From a checkpoint of a small mixture-of-experts model trained on Wikipedia.
Size: width 192, vocabulary 8192.
Experts: 64 experts in each of 8 layers, 96 tanh GELU neurons an expert, 4 picks a token.
Training: 264M tokens, 4027 steps.
Below are experts of layer 4 (counted from 0) of a mixture-of-experts language model. Rows are named up (a neuron's input weights, with its number), down (a neuron's output weights, with its number) and show model dimensions 0-191. Each number is 128 + 32 x the weight over its row's rms, rounded and kept within 0 to 255. Numbers have three digits each.
Before each expert's rows: a language model's description of what the expert responds to; "comes after" lists some tokens at least twice as common just before its tokens as in all text. This comes from a sample of Wikipedia text that the model never trained on. Tokens count by the router's weight.

# expert 15
Description: Name fragments in tables. Name and word fragments in sports and results tables, like Ankara, Stuttgart, Quentin, San, plus position codes FW, MF, DF.
comes after: " |", "|", ":", " in", " of", "″"
up2:118152061160118155120139117126169085121094084106101112112146070132154152140126126146118124128100110142189113117187142141100122147107105119070123116139083116115147178113147135193132143149119142152090153114080116175152162045190170161147131167153098139080171059078168187176135151088134048108141138177117155125132122137121101171150124115173214143133127101043120086062126057122152112181134178157152118106151133106139156154173194151087165149125177112121135197066169133090099169129134170131125115101148122133154176144070165173093127137145104151166131160125142153134148111139128121103
down2:099058145109156152116086121125150093143140142096144085066123160137138126077129076158129185111125080120078161122132148159099143121155152107066120043184175163157147099133115135168133166131183110161105105137146100121106156162163122141075127173126116109084152109091151111194134111137077161120129123105120106110135175146142116160098172106115154037098139059160154180146119172136097140128143042100070066125076085127137135124104119093148157119089172111121131118100143190124081175090138150078141145164155088118111139142128118122131099145055159100153160068186152158128121106194179122114

# expert 9
Description: Prepositions and determiners. Function words like the, in, from, during, between, this, plus as in "as late as" phrases.
comes after: " in", " of", " to", " on", ".", " at"
up2:150137160149093104112123129109135176073103103134110125132133110114149093146121125131130135180065144101112054136123142109155094120069095141087112129102134137078096126151075051116120108139080204103169123100178120097110060119114110142132142181135087148092114124096091163074173114135152119125111091107121074115166124084120089124135216123109131166107132128120176149154157091136162173083168066097147154112128085097109129094149122111065160191140149090127168119107136093210136161108081117085110160179100151043061141123092140154158164113112137077164200135149099136157091102152092131101
down2:181102074135150091179119172152188124054137133169141174142126093125127108132136151105123140138136152139141129189118142125121117123128132115089107131108182101130107152096115143107118104090162147161165080135143151122116194178100115105120151132122167092125085110130037142094221090153145160064087122084113120112121134099149126145108166104110166218143134137136124137122177099145179145054078090138160114169129180107083130103129148167080149138153139144135151150066176136103105175156167120055079159137097118095123104145097145104109106122115095123092112165141175118068137063224086145151

# expert 45
Description: Articles and nationality adjectives. The and a after of, is or in, and nationality words opening biographies, such as American, British, English.
comes after: " of", "'", ",", " is", " in", " ("
up2:105098129184100159150128108127147111118138096154169190131111096197118127132128146122095088138155194163203098129151098132157125101179117057142137119087173138134188148173186102165100108056091111150119192171116126128107144091123120127160135125049108108118103146109088090123140168140178146158171128133128091141158109120162063132034159097155173145069170183089138103139185071128083130113124108088154197138115163143106148137094136124157119187126125076162105116131186187107142092113111165139116098142111129082098127146121087100143105152143124165162168125102122190159177132097113154124
down2:097155120163160135074142089121189121174083129166099052091124092116121128136189145112116132122154151166089142139100157083159193182096137136091147110175105132198085090104087142154125181189117116105140103158136151112165145125147155168139183167135128091138160166074103133157122117138156118115083108143075150191133159106095122139143101139119163085105059149159120102084111138165083141149097133142101013098151092106098120145094087064052125169084119161158092084135143145124110135101129132138122140119149155166163056126134139097160098097161075077157158098126115078126094131102162135126

# expert 21
Description: Name-initial capital pieces. First pieces of capitalized names after a comma, pipe or colon, such as Wa, Jo, Li, Di, Gu, E.
comes after: ":", ",", " \"", " by", " and", "i"
up4:082122129134146159120141137128162120091167117159110088092156089142112153145126161162106159179133156125109135110165083151120150113175124108162125128077129140145141095115091157178102137109146154144140222101146190067083103140215086140197186045136176111115129139147154125133116145145195114157058144133146093141151094121138116170150128074175196131181165113114164074151085118145158104100059171164201156088155158153079123082111150103171099106182138111144146140111132128079190181135169096134120070136095079133189133143118137147100112134106129140136124113138103132118110123073148089121
down4:088141129124115151115138139130157167099133099123125139111116107134105166173119126087114116167078136121134166089158096146134098152205146126109082127126107097095104163124065052157161171127102199171118126118149076224113179075177102125124116105163112192134172029145088094102125089100144140033123057122098126154086176132124162122067140115065171083117142124151161090135109156112147123143086153148129106179142157145147094120134130073142088107109088103174124175149090167172117117174205137110126142125101109081148175129139148104146098100106130108107158129159127168101098099142095144121

# expert 37
Description: Word-initial fragments. First pieces of split words, often prefixes or consonant clusters, such as dis, pre, thr(eshold), Int-rod-uction, and LaTeX commands like \sigma.
comes after: "-", " the", " \"", " a", " and", ":"
up2:143165100164151153089111095089123191131092191159144183137068102136170181109171116104141144147040171092133098146147109078167119108108119180190101102122106095058129132142178119118142171139188193100128151165104117123134121146121125156154134194113186170118148123104104160133135091087137091122104125149114139093077133132094114115164181088152090116147120131097146123139143077166135149093126136134114152085099139128164139099125127116195099140115128118187108149110120171102180055124159159094172208171048085089099083103145163131127142124135108123130069118142114082136143090087160061112
down2:139135081103129167092116097127141111132088146106137183177144093146145088151187085107138096146129120107129119174114180161109135128093174134105124113087113118144076160156157086063200135126173140071093100133178141121157076182160103161136167138191171134118173169093091152105144072148152087126060131148084115054144214144139163094191119113148112075072120136123113117150141175176119097092122111100092162135140118093130171077100125131184135142109097142108104104145128141077117086097130153133081114155121086156106126138107117080130154114097144075209122098161117105095187089082148116079

# expert 26
Description: Latinate word interiors. Inner syllables of long Latinate words and names, such as con-vi-ction, s-ust-ainable, ins-c-riptions, Domin-ique, plus Thai script bytes.
comes after: " (", "-", " \"", " ", "S", " un"
up0:173162115115056152173143074141149127131126112151100154123141147155142183158133139084154175127167093137131112090126141080159128119106069160159105126136126124126108166137120115146103156131128164117104078157090127106104139134141121132110131086135113095131145053158085112121156238066124159101161169125099165191129090138113000106107184082164064092130194079116047160130075106116101112100153112171122146182131152114134103075125148139122117124170071158080096097105165132133139142103078160127124101087137138129127129132101128118057139136109153102134108166067137151111086084174104118124
down0:136104109127180107109197155149131165123120150151119172156154134116144103137096094147201155151184122151129149118108146115124152083106141158155141155156148222137143130119124139122123070078109128148121115155112100165060137147162162110104124098180135118173046172128125172125177113158156125123089078087076157141131165101112091146095158078072122153180117153139132056137152116098095093118165143154118133181086135074181122112073146139175153181187151152137159103137163133125126083096144182161103141100141139101120102154141119146104164102039167025071147102129141107100110134121159148187

# expert 24
Description: Possessives and decimal digits. Possessive s after an apostrophe, possessive pronouns like his, its, their, and digits after the decimal point in coordinates and percentages.
comes after: ".", "'", "′", ":", "ona", "’"
up0:117139153185145213113143130121120137130137109154122147146151129137144138164136136106113138132140080191066070157154154122151083100145075123108130137109124068075068100124118080188105192166109170090144121109081141151191127110120097110157043127102116124118099124115149110090126103183110055176091124076132099092153130143078098144101153141103118124079098153146098153100104125099104138068128183081086092087125160114179176102128097159073141132094128134074109103095143089159183150137116139182116088085123201079093215112164127135127110179139124180137076150122123135155153120146093143134
down0:116153085148172159093115071138145136018090141133145109066146043123138144155116145086137141089102094137180112140125102146141150129075133122114115131118116090094129124167131139089111108081120116118175132187127129111134076125101205097150137116187150128143185128202148138109072111119085134170119110081176138096096171151094164116079138118075097104055119146105149138145138163137138089147070173165151110128130120155191137149169150130173149070119162136169120118127086207126087099100184106090145090109087113147084113070089092170128101135086178149140139182141118130150174126130163132102

# expert 22
Description: Conjunctions and prepositions. Linking words inside running prose, mainly and, with, or, by, but, through, using, plus so in phrases like to do so.
comes after: " to", "s", "ed", " not", "ing", "d"
up6:149083129114141161197102154095145106056162147060082140165117130116156109132106149190125148133147076127103056172140130164150118067088090191123103126124142119137166135141080103096107155140120131151127112150132107084091092087147150132109096129129104138131104153139070115101121107117111125092122097141050055096175114091154125164151153148108073145151174135195166141167146133100165145141175125156161165113144122163138077140146145118122128122062117139137099103162153122170112119114143168076134123156134160086053169015150091124179120077128155126158120055102147194082147097123166137153
down6:148161127190208112159206145140183154164141093142170096143131099141136148107174131062098172092147127152155157124085149132073114178136120105113112171098104070108156161149147131109222111088152157185108123163108133133139110153099112115129152113103124150166178137157107138108108141160141126101124119145155161109150123145110161090082166118146147136038109106099176068108119117120113150105164127055134090120119175070130102145094159088100141176161087106087140100188163173109129106180187113131154161087155170149116141210080105128155098092109120113138135134148127091107175143149044109105

# expert 49
Description: Copulas and spaces. Linking verbs such as was, were, are, been, became, include, and blank spaces in table cells before CJK or Thai names.
comes after: " |", " was", " is", ",", " are", " were"
up0:113160106113124121165078181090133084115104190061084164146118152151105105063110179140094103144148125101177150139087148149161123148159128110144110103154130119134088200085161082135133114109097177098157113091109145116104113141139151113103141111138069122129070114110135081093173092083137147104089110129131146092136122036122134138138134127162068145112033084069116146118149128086103093174135139138130141125082138139100085090119210110122143108088143138105164083128175111104118098089096193189105147148165107107230160188102080154134114141079089111139116148158119135095143088084155109112
down0:130149187129062125180121137163087165109055105083065053081090169156152151105156129138114115147127115102210107147133128142065114152085117079100142154114050116115078097114125123128087174079197107088134089097107196133115097093132125077160113176095125118146127152148119090140140152109167096152131080119130207138171101142128101103098162103123146114107094114133131119157120128063144107100178148149171099134174133146127091139102126127141179133099113165128130247094121209113072163110161117146139150106118150119110125180131124144107136104149085146139116181146134113128139191123128097111

# expert 50
Description: Clause-linking function words. Verbs and function words early in a clause, often after a comma or period, such as over, has, had, about, there, took.
comes after: ".", ",", " and", " to", " which", "\n\n"
up4:152098086131179111140163169128119173145181079048112140119125124166081136084075081135137103123089164148095102108104182147149146088158148073133115153012136142135124100132158135134128115156155076091129146158117160074165132130153152117168182146156137167109075088194124153177107110116123118193116122177062056017074150068144145136126109153156098140105137166154180133210099133112072144119076095157123134133090097089078150123152115121161130135113083088159119116129112132130168086106129126156140128107111143141074159149108117107094115119152109133121109122148123136116150124092181149115
down4:089137131135098127135125180186154137134093125109104081094189187149091158096118077141107098174138167123200103153094152140137036147102133143125125146180135107120094128169144141125136141141111085104080186159145123155154170153136146099145160099148187085155132066119133108129151142117051116099077098149091122100169185097114095148132144159165170103157171165154181159208094140109113134167076079160061162122075173084117145176119114094135119113168125154134108127137148131123134113167079207047158088136143106107143140170126089167110107123170147101144154101099164141137142119132111195143